python train.py --n_layer=8 --n_kv_head=10 --head_dim=32 --norm="layernorm" --norm_eps=1e-06 --qk_norm=true --parallel_block=false --init_std_qkv=0.0389 --init_std_up=0.0556 --init_std_down=0.0556 --lr_mult_qkv=0.5 --schedule="wsd" --batch_tokens=131072 --seq_len=256 --doc_mask=true
Below are experts of layer 3 (counted from 0) of a mixture-of-experts language model. Rows are named router (the router's row for the expert), up (a neuron's input weights, with its number) and show model dimensions 0-159. Each number is 500 + 40 x the weight over its row's rms, rounded and kept within 0 to 999. Numbers have three digits each.
After each expert's rows: a language model's description of what the expert responds to. This comes from a sample of Wikipedia text that the model never trained on.

# expert 21
router:563494558517428492521452535511583507515464509516505492470506520523492527457527514496514514564494554481446475391426472446565506485535547530457491504449525493530495540502547513512494461520495544484517539438521528488503444489479532475533437402556456508426586510422463531498481549507492531472484550519542441564503494440474536534556439472520591541435499446516476502524505492482487484488513452505492535533459472511501550576557416489522476544534488532555472529586499535415444494405508486
up0:454543452413538536508480520486511516441472535508534550455460508452500498511512436482481522518500593560469511512515496426508517475494577475491474521433529543485490490596455539429510498528534512523509515525513439562507543500506543402501474486477547542519505467410512605540455505504544443494546512523520514503499509565448539484542431574515563461490477533469459511515511639505468533567493490487494517466470495557553560476483528488466495505503537563486514527469504503583526426487433448
up1:523550476553496567561519551510549541543435526582554518495538501507625440508590544500514551567493474482394526469475529479528516496486491515604567461515567434521573485557515590510564496528556485521520503476530528487561509538495500532454505508456549507513504546498490453517608485514511504523508501535467530525471456454524499576503514499498498479518509461512575539552523469474524512458566529476498537413535446480497579550544523470452493487454488473517507486506484451557506505509525482
up2:486411539489441403486487567546547546565476568528440554483491474521498566551466574522511486554497527482460562474516436485523424498514530551574506482498478548469481476482486539576553490518508444545503510481492545518462550462454502487472511455530517483487472559521439513514538583528472526510539484557516450522435463467518548472510518501518480530410544510504593453452477510432536532494527503411477548467534469489466447469462481427494508468414447554517442478537481491489487482513548539
up3:435454455531534533521455486532403474478523494438487536468514488485506564440502538499495582528604563523533532558519554536520477486527453472553550461502523540536566456482499458461470499490498575506530414555522481541464539475480469455526474571516475532476545544448499487415534490512459510551544491556513521540455506486439469472543394510507410528531473557516531599482433527522507442491504509500464516555504508505534478506487532544512433453502581460456504518473490574495532462519475477
up4:536507565569480538486499457402524566526494522408479524556559487517532469593463499503460487531487498472511487482529458551470490516447493474471522466452507454502453473458460414533375421582473466455482457469500468509473454489561516493518523513562493500465473483481486483518542497497492527506560516565508533496503466518546640582445537521534564491503409504542484466476516478488489515465490518536527483500523474438475489573491555490497528535512493531576494458433535476481418539500495519
up5:557512553465497535528428496432461566505478502504540502523529525506481506499564547484487543460479553460481462511527497490474460503460574517547469443487472394548520555529428495472471526513451476568528516531468531477505435404506554456531576479524403517497492544536523390467450470420491437513474513495456518465452433500490502454533529527501465481468432481491473508505521521485509500496453522444446463495510438529471489560518478530444526528533478489579438508514486535406504552403461513
What it handles: Ordinal, number and ranking words after the or his, mostly in sports records, such as first, two, best, highest, final.

# expert 6
router:387489451493466515564466515489459485539504498517427555458431568500514532501500471495516484557505519446538498559514533503452426502550476465524570599433513509457508540548478574477518493511508476514493492535530600489500472600526528493446491451513461533513542473532472461512514530506485477515562485462461450511562446548448437513448535505537459499478503492558563524496483447431424522514492520525442450513477430575530425533507428475514552475524493500513566439476454467530512492524552472
up1:457544537531540536484501519505488530512523474506502538495496431578440425511518491541492564571480541539535528491456499457565547511512527572516432453471492557537493499471498405558493447487524524459517524483493565489521547458452455547515503483510547446460503512441548495466476535454532494467461537552471554496442478532527514551514521476511571557518526513521507433453464483554513523457483430476474443466533510497519479485565575615439470397401465467508532473502480563471541443465518508
up2:464520490474548473583506519454491475576574574513505502463506492534535532383539551603517562546512486449532434485476516545484512454491575491520546485548509427435511525611466521534515539514553466604511492462556501394525461563560538529455521497515562511559525462485547512579496501498485529525527537500515548511484564489521542469475560443536550486508510512554511461512529500499500485517534477517539510566514440508519490529576503514521476530525463473528557485505473542499467465453487478
up3:427493514479503658508480467466558505503528480586566527500532548554463555530455442532458506587456468504504489537497515547524486528527495530527499486476508508490460455515442552524562448527479538498509498505492473512503508456522441485514506493513491494498498619458551515539523504471512516493488544462610532559513464541469504538436488460467486515483518552442479522586561531507565541534533532507456516431525560436561587529534509538507485502507521490496480488511532548587480538462580550
up4:526527507511485537470451538474527542524477491466498598576391501585504522485449442484480558488492475464431464477544509494500513526461514554482440461401489512538521508423524466470492445470455494538555504508497441569458518516492474460498487477498500491502537559481504451568464432449513530561465509521498502488452387481401471535516481482537494516533451563564582551523562498520547498496465511438477494562492446505564493471478507523526564535526525562480528520535496509557563529549480545
up5:506566417503509456490543429434509499539560535538473463488517527427518450510497563516478501496455504523458533488521476549534432512476485539442497489626505450428465493526537457570497488522505516476448502456489488598427482492440547479552501444520509510443493531521453532514498449510514542533486549476449509515485483459493533534500530549504574467532531473531526511503494510566498442575412457470464455519498520439502599521455539503467521479565413454498525544471469440571474499522565508
up6:519537570499478477592502554442496441517556466550504568499583541483403506533463514538505567484470423428495505466499489535497498550505565467529613458420554467464508427492524545553457423503521410479528437509563545487543573466439489532528521531514559538452514543457474502533497512465448462495494471453494427486503465554486466488532457510466536523538501534522566465523472479511541567481495479565464509517471564498477451535516442520525525455534476494512533519469497470497472472536522476
What it handles: Given names, middle initials and surname starts in people's names, such as William, S., Jr., von, as in Harry S. Truman.

# expert 11
router:527486457524543506557515491516543448563440467528565553414484516485491476621470514573447537569501483504498553519492503511568485528507489530541519504464437520551456531456482431429515465471488447543466537498503499461402559410527473538493525464461504480466536514524438467510477478579429528504490495531500474458487509453428549505498449542512532505418458469509522559480491493493509459516505462456505435564471574493504479471465581475474477552554477464506548527508539468486539595485532540
up11:577490468435453536444549504463511508516551548561590557561464462465472523503503518624469545509518491501538525537546467465504523506468430525554523455534549520487443448537476398461478526527561502582563463472555499523503538493520520494527463515521564513471539486517456567468478473555464489519403478426513522530509421480453519563573503485441512512511465519492492445522476463500448542510493486496446488517516481516470455486557491514470461446512478478550567550573496529418509513540492525
up12:486472471545461538490502464508459491468446582478522572507490523429432542490494474577496496504495455432497558532541498528513467478437451459507491510551481447538522465491499545561618370513527487465547509506497500480429519496499492533547487535466526452538496482464479483501481561509527483485536501596467440483527513527495542475572508528432488561460472459494486517403429559602520507462494512461452487527532499430545484465494506558420487555525492443463552434472468495496505528513533492
up13:508556446418440532507578540512520554479460502626559496496499545495515478499577542488569483501451492493423568501493562507505456489500520524510501511460477544460489538537454480493490412501498400501559518567484408476512495506494483456559508514502520425545522567532524491487554522462531432496586515454525520560495478469487486517466501597438481536465511516472504505509499533536454501459508529464527512532515515460468504619442478467510469539548505547467505522551513445583493481471536510
up14:561527535513449555513566527470523451457515503476547461514567455529510565528538480484469482497567467475455460473510394520491475552522590443539496548426498432473487490547434493487501451518542527539540490511475538467444517541477532455553463532530475508534620506555498447585526524548526517511440473497503429467556516529408493447512529519525503513463502592507497489459518466488543505509499533446453548525486516478543436487553492503513473554541488482631529469468520497465544534510503502
up15:553521520528472501546539478477505486536566509486533523512506524475465442521567433491456550483522508508518557534503385497506535473518511467542425493505503500489403476480547504465472475500474557501446403551552466432499414435497483445547562528433475411466558481576485455553579544575463540512422424500529453525472474432476487470496465528540505481471483542568514544506515515475506533500467484562494484571491554457518436546524494453522494500509493461464555511495516433506549497535503502
up16:473515564474567515512552526527407490556459480412487483504565519482482491529511434482473480486505513392505496501504572557536485552507454466507466488577478429540500477481539484509473418455484483499436500516501570467440573500539507534504542516524507493490544475547466503573539519520463455555467493519548514531524438515555534525502577469473455501614435473533543477520480515493482475510458488467455501553524522518524502511515452514582496481545422552508519534449400534552478590485454520
What it handles: Pipes, semicolons and header words in tables of results, elections and sports stats, such as Votes, Goals, Candidate, "|---|".

# expert 13
router:511471509459524516425517482532464532502563499533433505517392465536560468452495499481618528575533485406471467492495456475517534448591464543591494509506518567493488521507511500494535534501480521472453509489519539526558413429471475521524538506511582448499466513479489519529500475489524439432496495517523481535516411453527508500537534484519594496513541474463557486439512551488488498496495409543447523436488535493436513546577440531480488507554509504467478522510454537401495496483483491
up19:461470534430560482580468477500476494478510515458513513511651482472526436551497550458508459561499502541475521488486458534470421459530568530535545578549487535514412558496498583506536444488482535489509548451542541487503514558459522530499536451507557476550484509529532477508463450490488519495538528530502550435536551540481528507504474489575536474497452489457528536489538597503495524491429530453564507525495433494520568510570471490472585464514541526474526502447527559427513544522491515
up20:548535469431502479571517439555398514455469501530524512556552548545530497517510521501465455530497496540452528478474509528442481561525518572531460562506523505524498482503501485511456520484456491528490446509501513453467517543522511442481418519449499479467450539518558574530651500537568479467491515472479530543503478485502493479514541488526473465482574605393501477487491441533494508522505482458417507546473476474492584551504550457500516545553472516526525559529578534500519514568529562
up21:540507406452528512469512493544552489549457530554516434523529503509480516484532507427559555439520506475430502507474492509525474459481477514491516591446511500547532487468414482482490451516520508573517446498521525458502446488552483487504501497485517423436438516424493502410517473549454487476539490450509510497512509463556524456559484519531518453499547553528583497547534383540536580428464546456461531493515471575518513551546471509496496501513446478495482602457499390483512492487482496
up22:526501494575547514579542475525497455411509536553490500513566493506515516488542477545534557558487460548456508529551463515557495555495476456512465559509443586502453462564586504490468536519464470493577506584524559537534539521505522499524542518539486514486504552425498499457508451500476509495480522522474535462460480564532502515557531589548473517558514561518541504454483487503433458516471509495397557562555563493488571536502474491542458474568519494531423505473506499442533414551520515
up23:505437491478505542520464474484535511483456559520517540534457533473560507575417487512479465504517533433517533484494505524493554486554507493547554495489541548608478420562499524520383432538445466521465535389507426537425520479496435537401481554469534544451509479508521512545503544488511514483512494431479468484502424510467491411530478581521444497471521498477543583558462538449453488474495499494465494531470480486515467484462416502510456490494501493527525474441520534463465529520514458
up24:469443482452490533544477503446365524550542466518505506581470503499453453518481542442528493465497495528567493533580469564415464563448502464412479440489455490525520533470523479537478499488488473469483460449453488499512489542455467495478489427507510519462483525521476581498496551501502457471561441550514512454491507565497423478482429491496440492502578494445499531519541520412485488466537488474505424514437493496426551523460496435523459489413420465577527506490488516489530499492537482
What it handles: Common nouns after determiners and phrasal-verb particles, such as way, end, death, part, and up, back, down.

# expert 23
router:447482456470624467534486478433507448510444473553490530525414513426494509567483499568433484506555496486589493469504526515462442508557486511541500494493474497521500566515538571455436507482516510500539483490504469528430495494545540492523424526467466471430522560534481543456450493490507562535540633556479492471518517567506541494459573533553542525522474567430469500450488482474469482544516478526495448520431525516521507499501477472443503533486552502549473461476419504456435478500488544
up16:490526472459466441521495504492451508534447469505523490494469488469512474495515489563454486466498513468457470422506481514447523478476448424493495522484431512458555537490476506501584522557472472531529411507577474435483463506499523483541477463507539448481495468555474472609501439494457532504502510517459457502474479423545529449472532446510536463447502520497485476535540386560489457463620509555470413450429531565478552480522458517565438493502467455458496550470458454473456431489534518
up17:522474493514535484508476521498483550511557524544518538495458513601474460538512459539525497545517473440538542481493498465485452542485496487444525556479432499493512553502526422496508500511533466498531568497534564550502440549451547496477517407488559514487479508541489515560553503478474553440542485516512440480533472429504562476522551487480550515456406542540478435486540528537388416500512527449405432453466507505501437516512462511535526552537425434467455520527486514414470560537502469
up18:485552473507538480497556516489519498551482518558536393510473455495490514523513514558464423525574495486473426446516485458482569491503449473500499513552514515476522544561497602560507424525495506562544517553511523502470477551488560486514484480492443479520513456523464386577525571545457559544510486560512499515447479506470522510525412469568513479523418470555487488537511499500510455523524572550539516491469509557554531544505540544473520513565514464509533548482444505419531414451510531
up19:486465537548528491474540537558495468545539521470525542524543521520500510436569536516491473491484508510601570480498473522511457449559522506462427460502531479486555558453426501550506432505463471547463499534595531463467493509530448587537443485497563539440442542504481454496578585550534541476490502531481466510535540531536527514506450496417522458482555450520473475487530430592500478513507520557525463486417489538468537488488467564480428514526525511534490433499503529479556441568485476
up20:459526504496526535480452545501547464489471499510500499478486488480474493475534548554451447447496537541475457505565515458407556510441507519486492524513544523552518478504592579531513469434476470491487501590547498521515523477509531521481477511470446487557410474445440540549524474499482571576520491527446564541462511515506605419494511496510518538541451559490558491517455459544486515488503467509477581507438505525557503476476584415439483473560535536512559544464537459414536491507509436
up21:541473514455555498588554481517487533511427494561556494520473469492476415546483437505525548440499514484442485424487489541484447451493521448482518485436540510512505520425545493486561524429519450521510473503508557502447540467521460477530501576512444451482461479477511488473471466516529556488482483427499444487522513506424508451491475456557464477437493481535515484558502445524557463566438515466529429535386512505547507576492533483527472537451428444441479522464432521450454506455482558
What it handles: Single capital letters starting a word split into pieces, often acronyms or proper names, such as S-UV, C-avalry, G-ulf.

# expert 10
router:516490520471511526492535483492490522536457526499500492497415504475545463487450593518447475523446396517477510520486493512529514503464453460590527580511500492531502545495496515461497534485401532479488517557478500488471479488472538465510442462491548470487476488549463540513392471517549544509487535583527411485541460473550480526450531573515560583537486529530495515451532438520455508481492376506521419585514477543523511520469471504531530440488592543510500540470471574445457492525533525
up1:514523488516459570463524492511517468571477508523513428494544493444475474555501468419499492450573519458487475517546474567557484557450488560488465525487504470470457521484395499525508417505488477512489502546510448501468513518497470559532434439472518492495531515436470485553491508528561555460471478476520470460472471531469516476516502480493477514512542468521601545510652497589500553530517484514562554570506558547536515569510529496565482459498468465452529534441544522484490522606479538
up2:548466543477505550538500450508486497471464532471527507482472497501482475546446492446507469498521484546591502516481481516481571437466471469492536539522436557564573508555518432458506467480415532551440431463512557501469541503465551525461502554463589507518489462538526552483456471525521501529490457543497452540527399534526472491529504416412509471477531542483533516522520526539512435536500436482475480564379556509489557436515492540506449462486450583557515530474532502497498450529546536
up3:466547555493476456567549538519523529492577568555487532499470467482501495549599497527555526539485517484519555445536490514549522494514525489610505547503456517501491520475451536416527541574496544481556491483449538482492489489546529516509455538471509527559498451501532512581498361489463547551532539473496496522505467469430465546488494472507478530477518539488480493543477487525452424573485507520468493492469465554497538489462480428486550534447447539529528518547481403616495504470505437
up4:523484517473493568492497540529486542415483552472468470547452538491505508496491549403576517492559554597541477473490493460530530511518484526538540610466558436500467542508458533528507541512490536564521535545516483549485529540445522484478489497523516544490512433538496508539582544525577521513448484463436469552523546552524512441506523553478462524473568507583566541503440494534532497464455545528492499476477455529537468485514480492491444462559512494484523539429580516480368475529494515
up5:495496409486500595472456466527493481508502513544517444471464458552459526458452533449487500534582416509492479421537459517568558529496525484512499563591541543526448424416498556540508468483498424544482470550499458470555503451510437515586410521523476503453494488408534517598516486532518494497490499510502511446486570515477506482522470511484504483523521477455507490544558499451518474448511469532480511438556533490416514504524493471534538491486527507553589554505449435480493476525479468
up6:484533491531512513478513491447509490507472501554480548478455559567493530525464502460480522472492494512459517521572518480513536510570482532459459454504483506490439381473544528507490448535531494536523529502438494487519561487446539559513384476478505488496516489530353481593491477479486594555484485508503476513448519566500528557485562464495512551538543446464484418497466469447475490496428561448484521482425542520495532527550544506450472501466577494495489511591465552548576489485482502
What it handles: First piece of lowercase common nouns after articles or adjectives in descriptive prose, such as d-ensity, gen-era, cycl-one, bi-otechnology.

# expert 14
router:435496542489518569490442492484558573565449502503437518489452509537488465496476466523461500464429515496518484461510522535468453425460520532510581587528445538520499519426520510502455509527573434474498458485444497543478556560510511472499519427528451480432503452507449532471511519521534516513508470442525469483469541516472626484513508516422501576557520484461534449467523492523489505573469509552411511477507441445493453568563550499505442465475456457489543451455520475551485524511474560
up11:537511484485484520474496447537496557543451544504528480498602465552497425557496506486533516534487516486491491515480515505516551572531464490462515446461490526510504521534530472465517472526527517437466554490491549456553427485473492557538519518526593525487414510523484553431555489482492582469535539508465536522464498616502553497472418513516578568492531539483510460503510496409473557514515502472520447508514419557551516521521498501525417497551460420462398513528465493468541506425535551
up12:484500524524450490510467486497516505536463473515449530529481512436474515483465590482528471542396515492509543521515463538529496490508474452552552521479477514492524544416456511457546582405484459506491511495490489464441519421553522504520470473526488504453499421562560498595500505567483535656510455514478543535486508485470519449515514514544475467482478513494565477423563494514475463506512462486538455485530549477592459495415497534541504542495531437486535568504469529485551478565572506
up13:447459545520491434523437445526414531467460525519487498555480495500470517521448538504497475483471526501443509531508535495434530455555497536501504482447525436464454502529510471497476472498488530535576450488550526488512508482579501504528429547481512531484550462467444534485466400422554522543500542484546389529502444511495489565480505423498491524495517561535522577520492468625491558511487520572544422462499461471516477550557481506507508543486494498551523493455463556471552581547471566
up14:424525507490491404521491451472543526496515510531549521522497409521482460507529550510466490481499554525493431494497424522507529470473477476444540454485502419530476563439484485486496450460599495453472467491502480486512554480428469544531510505450443468476437491571459459410470486444435435506470444440447400510460429481551555510460500506478473502495511520476483497499528512520552476500426524490543508550523551513487537518614457468490505477515504513570451465519450489436573472472462535
up15:553543495568505457547508423462491479549539520548584506444428524503476496516475481519494522399578471549568440506517469505589478463496524499495557549448519534537520419492406509460532518440492393466511478480475508444456489516480499458521572514587499477510468430466542487510548418480533517495461520547568555478492492466547486442522561512443446493493468494546502519494468528493491473441488513454517464569518501429477484617492508477501490484487527481465484507449502528514527468491491448
up16:503430491519456504493455497537431537499491512561533520527554444484514472484528572415476461473481476478478563511512533524476491431515457508502495443570543450484517548495479592545508453530512438468458487533448502507531486440515472429559533574504458580478507498564517510451471459516515464509548601409467542540452479464485483437480508451492549470468493480445545496457491543481445495474433485533487481524480425506499467563501605504471484509466617517544518465497568517492463532529481469
What it handles: Tokens closing a sentence, table cell or line: word-final pieces with a period (ia., o., es.), closing pipes, line breaks.

# expert 29
router:504529535459554541432450559516509469512534515543485502462414515476428497491484413528456545521465587520533443504486518519536484435563477525537552486487469499516494452472493482540483446512476528488567457486570458460447452553475566422515463548550519493500490458551519562464543523486523506511478492484511502518522542408544458542546539496473552537541419544483537516479495529516488446403545552456499415533480521455483453524496480421549433529521545484487534512449442469462513466508529586
up0:520496436438540544480516487486523500476514555530523522478521518486508466530493476541503466596432519386480479469485446536436536407513499559460558559452506503507526467456419503475499467522433546517532512437541494577452550513514494454491497457467491430519513492480492469522549433501488493493532513520525513531511551479507501515524527459514526485523523512546543553440491502519564587494523505496471596522456512398568569490528546574496469462422478545523549446508522539439488411488446525
up1:462536490434387524500480515482525514508475476522538485490508427480503522482533462555512559456442478482496539560469463534489506499541505355500540503554503491477537447523532506590445443503550494500545472531553493599495516502501523569565450424446510503457562464520524473462530526514474486486491492543377491539430516587530503532453473534576449489499437520467465515543535455533481471536492514489466501541480489517484533471515501579415475458537550469447472533449526487485522484521502479
up2:479480441483563497427496517491522580526522515516528507503497537453528472423525492501540491515474538490582528544440505514487537429488488496517465498527567443503518590581466571450469458521498542525553570475568520513532538509493467557491495533584480525481521458486448555460509486483538484503434514495480531575553547552459526420503533522471476597494476462629555458432465501514537500506537445517542555504507483491458513500486532518502503470512495578472605500496476523488555471503430534
up3:590503558415494502485574477513509522453505499514514488496517554445511446502454440475512522555400517468498489532513507481492564476556466509439538482517455480437560486479488558454455471479489428551525474563506584453518483570533543492488488562521533506571513444470460511524555517536561502494545522463518527518529546552449479453422511481551496491433471458463537573480424538569509564556535520468560471527519467530521490487510516538523512518484489544506524449531451544505594429542489558
up4:512506564511508549436507491429485538490491516513566414494510535558461534495550497500509581481474462504463495453483481486569477462519451545525506498537526489437546486480482473447510442486506582549540446502570538473575521475486485467519578543478572524441527504508505558502512463569526607494472503450492498439415452516410519378504487455553499526448448513522534486504432465481516502479543558490567468500472507443499482494496469505481525545505467522479463497405433550532537511465495543
up5:507504560455486593529435462515517556556498506496556529500534490551498513561526573468491488490452495569484555423469470514551529464491504491523512518520484521460451478496480525536571543518558509562533447505522478502598538509460605469544476549523479501494469459493435522551511566529494488477506536525501457518433473450443488495561489497444456544463403533490513505494570530536486495463466523496420460525514436606504518512505518518518621502526518549498497493512569571568504527551491491
What it handles: Forms of be/have and "also" or "not" after a subject, plus -ly adverb endings like certain-ly, basic-ally.

# expert 26
router:551499459476515529476465490469494472497503460543499478439447534548515507505472492562532528559437477527521517515495526485595482526528477443465537559477492414571556469468557503507480545457484495492509484539525538452558573420497565496475546460441528475486512522525519505506483541509496539495475522506519515519461508472575463537457543527434514553531505519508508467517554500550527533472436447437464492523533407551420474506467402502468459515366542546541498495421390520481519540490458517
up0:492490473492537580483485482529502513535503525486511511458553478529471476556515532477465486481518493506532532526513482573510466539506434567514495526536437462454499472409506483466477532493549527499480479591459496538518537522497455484502516540472497575474578521462474418579471430573459536486480407526485537442479490487487443438494537535476421553464520515559514519538530477599577534541515494467455411486548553475511484479551461502577477481495556494533523529487442376473556530467499497
up1:587480478504539468466434485490508484512448551453535509459486498508492483494501467561561539463513515449504513555488528523490470439484523522544499509527532526541501508483468450526530452480516495486492529448503536514497432456485393567524470503530537500488581533511499524601439537504593436452536479522510467525444489496542516522449429475435479541461564529503517558573465557478571485472553460433538497469510557495506553450516521582517441572457509523391547479520513509443561546522557504
up2:517536509493556496516581462508523534449494461483515506511474448494456472535441569568478453560516546538560485493493467553542520476457512545421536578545516568480553536545521571470471535501507516537506494503421538512532496437455454494442445505464479584523527591514508536485550485480494460557529475433451477464477486566569492573570477425589477468462515445485483456509502506510509496484522524475525456532502487534516531511495571482523499549478463573524501535472544502565575520598527515
up3:479538538512437487541427476498515514516524507442548483525418473494505544542463434494485511477514499487528496546604540528489465502455497525445588460444590467515561497488498540495456503432505502530448429545537505507481463578554503502479506592504553518564534491481466508482597512400493498540452501524535489455480524450495516466554490566463556523501484551546463447498512523523504489544530552518488536540475485534485569543632467421466524501535535582489461513509553477487473496481506502
up4:469479458461514519485527500515552515476483496545491525406488554539496462492520490455456452576476531390501575447486552499536531469488484410452546443472534481481449539459458475501410520530505495552509500558513532501539581408547507441509585435483496449511470446460509492543522502494476514475496496503499479495545506460534497444465541600490564479512568533523502400536508468461583506543521496469505442476510523512492482538444496535543522455513440521515517429550488554489585452518502488
up5:508558563465440483565476476502539510515476512519503499435525530479486519507438639496467498471502483457577474505532565495417574509502530501529459494549459470531507474526469516520466522512467522557520462401453532526513515523509488503553453543459553509479552443454468513511491536385527592509454533517537464433482530461522524531495481484483535449457531515564584474541502497548531487471464464596567507511522506441522467548484554487516573504553522523534496567507543526507586528519497467
What it handles: Linking words starting a clause or list item, mainly "and", also or, which, who, but, he, as in "whether or not".

# expert 1
router:525466507430472548523457498409542482491470480496475564484520523525481502478559376509464465553509584449592510476478540517440535520582535478441471452477500528551547533539526533453520429534560520493525514477478550513568528455477501428498496554527463499485591517538528511519463546508503508515570543466463551506540423474485451553410549524526471533487459502493526502458499525538440513558478522444437486536480485553439471489489560471407502507470487496497460505541489449526461468470475546
up3:472507588441592494502495528473520511472471526526494469430502454476466468480536464483562506498538513502512486444525507541559469518511528453533502547558520538454463515505519535441475540533518405465452526451504425449466476570585420494433561548460532531503560518493546451487499481468500485565506482452429490543501499514569537416501608477585457459513490510462483569471495521497513426440507478476518492458492486492493475508482547512528452458526532513442508514491466426432432539445496457
up4:460460508523460529449519493495514465512523440576447520521489512491451497493544565485577534457460495479573520495489514487478498559566524471544513452570490448570550552564414521559437492454535465429487501495515500462474497463496426518507498499451461475413507487537515607496489519535550478489483562477498486457457506431495514503468573535407555525479493511436539457508436459423420504449457472532455487498509444478436547529564496507465508472437496494461524498523471586521504454494475474
up5:468454552581621545495518525424484498439463501483474492470467527485451485518555523465439474540533489520484455463443462542491494468541498495495492532558503597532520535530497468450507507474510581507507462492501549508523511510493572478491459450493495464531492592469567491486530528516433571605498466511398502534539541547494551474471511542512507541499555461502416486527580519528476459416510488493512491476404493540502499493506501490575537501489502551483562514448505543573444491432478475
up6:433504582520517466524470549496463573534517501503561468514553520484452501446550493530437513483411454541529536367536528522465476559523543455481472508453514545493537464503499490436528546574484514571431478403547543496474479506523472543494490462454416502499417499542531547535545497493533511491508525465523529540489442451567568538491442488489477527479477544429462459499524501505541464472506484463552441481552435603517573497490517506517545508543552502505540487517495515454535481552504486
up7:516521573522532524502581502523488518503542536538488454551590550512573514527527544551541462524495485533532552450548480509518495437495539545516433481555518578497564514475530477489478544431479512523534490475531525539517480516445596471483580517494507516548494537595474465476495583526416539479539533535499467485493511587505525527554504519495438493538507507543466464513547511514484570506450481451600476508588516512498510562444530556483485503497502485558434552560526557485564530432474501
up8:511507516512503483540511424472450484487496530512539485504576545456513521502482535470451484529461511582437467498497435458479509530566535488485430467519470475568446513547541493456519449433538519452481483551507566486471489504508549426465476445538481546435373565535455488470521509519475496537448525488451531458555418498573539453524475508521538488464435504403506470466529520504524457448408544500507516486534408512502519564511498465481476440547509566517525523423521519495439484550472476
What it handles: Capitalized words inside quoted song, album, episode or show titles, often first words or pronouns, such as "The, My, You, Am.

# expert 12
router:476526464534407432507502504497465492469466542543534370518535454514450474506534515496530505502498507538447519489451445480495563498400541480390518474517533483478516473437571436517537522510497524502494495572448495419565541498465520484511545516457560431493505510477514560479513459472515527506502513475517522480417523454511527520524560512549480504532519498528476447530549506455548457511514523474522537520534481523491544474482483383548568499498447512486500581547559407565557437460493492
up3:483538403420487446456426489479481539462538497503512424512519505478393466450458486485411524503496502516523531459523526525521523466406470483529558483554436584530541518510520525503565486463493462569505465477475453527500576472534425445516385571523456471510487493539483495518557570504457498501536487502536582507484466505470544528496537511446554527538551547507458532510475522450484472462495505487546524492468495543595538457562489408485537459525476466489509475503470507478453537468475498
up4:513389464483440427521481538511456459466488575468399486535532464450482452453465452468494484523467518448494527501428486448540490473496532497490431442512519472468499478525480485461488490511555441493511532543408512411508555523489497423533483492407451447457506414484510508497493560530427514450411464485508573478435452471501460542501417469520497493484482502451507542427425501521471532531511506512510512515510451462494530506444438465520498465534484481474527516473477503437443499504415485
up5:548575535472532490503486491490435478489560521502521496466389468514402483409546483466454442531458506443559514535570473453512462519528482487534453427484465498495552519533518545469470524525499525527579541524439585534541524540446504542517400498524579513546512509514528523525503424508531504534427478558509463552487514523466487508483430487493533501491602505527491492415529468431484501499443441475484472517479546511490511490488540425492449417517536531509478477517536510499519561538488437
up6:545481490570555483537513531451491423513430488502516490427496500487476400486510579526502495461584512499592429532549520491502533486544567584486529453558482553512457452503462492445518513466515490518492511479498532484531502480551511478506539464518507483483482552481544542525478495527573523504489445553566548507476486601496513497556475414546580534480554560482490557561494442499536418530436541502528500525442555462452585526512564481555534532507516550493481511509504561507498473449471522
up7:425490485518511579526507480494491502493590489571501481487569545448513492476576515483467508532500590539556519509561456536517512470495480524422546527528470500485507501494488504573511515508538512470547475487490485530520481451515579515530524504506571532519578439510518476496537498501560493445476567502540494501484573451485537503477514562541602539455483436495489615533417525505560535457564440517476510558472490569509528464514521543503422495533536558580555587542482491476525483489453493
up8:480485502429490478478538515443545489451514512537444582523584543478514548458514480504437498517457557494398450533479524507434448477466489499498479519474499462558475528505504484450510479480446523500476477559509445499516495497470573481389512523479528477504562493451428438472493520548505407449525489477525547523503512521547516524488643462458485463485500529471519482490519511504474434580531464548518463458482490442576497497579436444561484409480510502498479459554493517484510546424488481
What it handles: Opening letters or fragments of words, names and URLs, such as the or in .org, plus line-opening words like He, In, At.

# expert 25
router:520463509554502504482557407522511479439479494478548441560590499514518530494594411503442518509525456495459506473498429484451481450497517518513552466492558548489504536580484446468472516538561484496461520553498477439500446496510463538503538494564533605606529500449461520496446501497489565479512483503507524457501546418548464509491409512491484414494566483474514485484507483455562558499523563470528532539507450461565499505456493566506464510472452490493471519447481519505524432454442454
up3:529438500531480417500525505459555466514458456443586512519429425461419497484492455479590508523484519538500489574500434538436458485507532518495627493523480460516532494476454567433442489527532457479508430502482517495470529495410477556479530487463531504466560493503476519464513439485504503479579460524460543475495513520525554537442488515480507434464494519499480491528447497571538527536442523449499507538486415461483504404504474463477544538516408428505511498563511512535541527505485471
up4:472490463564523497476581464529449567499480548518481494432542521574468493459486482475555451510465452497548448525524465475445503546494544473494507521520555497493498500487590522473549596578430536438465493519501546468487459554571498498510549524486448487481571530430486527551517462484505524409435522484504529519503439554478488485532514496558468553523503522486548432453529471453439493470491483547476467460434614439473469485443528527558546515485549494485510506553521535424550555503488534
up5:518514475505465526429518442491510490469445535557450473487556468528494436543498478607605521506531518602499504527450472487523521525477521528491490545525516510517553507484516452514572504558500500512528478551527470402510508501441457461529518484565488531600492497545501471526540477425527441475534489542544553546442552560485498535517553431535498473554504487493518467533585453581541510439444496517485494431499529611530567507518476484543533485523461540476523519559481480476494524534433511
up6:461541512544523483537503524526475436497538498422544509446545497530446500499479535572567551509487546507544518524472531541546496505540549468541515516517531494452553493545495533450521489547512542556511509517500492503528422451557454526461477414485536498541425553477515584529497598576578491540613495502473421563459531456459515471493546541418501413467503456424468581526505454487537496510477523544490541576564516427490528516524519494507520523517499497492504535465459527458494521515453494
up7:452468544497555532439641539475452466433545473507486504492501483510487450509492554446556481478545540400491505428480484484535428501506467534546529483467497521464561511457477545558497503530546529558540534546487497491461478511545502509470519463539561544472512386459524536512495417466484455532476455475461561513483460519521483541510509417543571490420494507466534478479539510476525548535464504447471391429475512508459543456454467508504467509538550494507493577471522568462476503506532524
up8:595441498444472482528555573479514538398524540473548428479493489544477505544572567449555486511486479521553591518552547468503509535512526490513459526484510447486525526549451484426524464495487451514490466442547538497557521470501508537463513528519435479492537497505475507507444531546584469555494478544492500508532558484540469519507480481538410454537506548493550423521515517503528580482478438552466525513492491502488527537497468406470461490444580477536448479432482552518601474537499530
What it handles: Pieces containing l or n inside words and names, often Germanic or Scandinavian ones, such as bott-l-eneck, Breit-l-auenen, wood-en.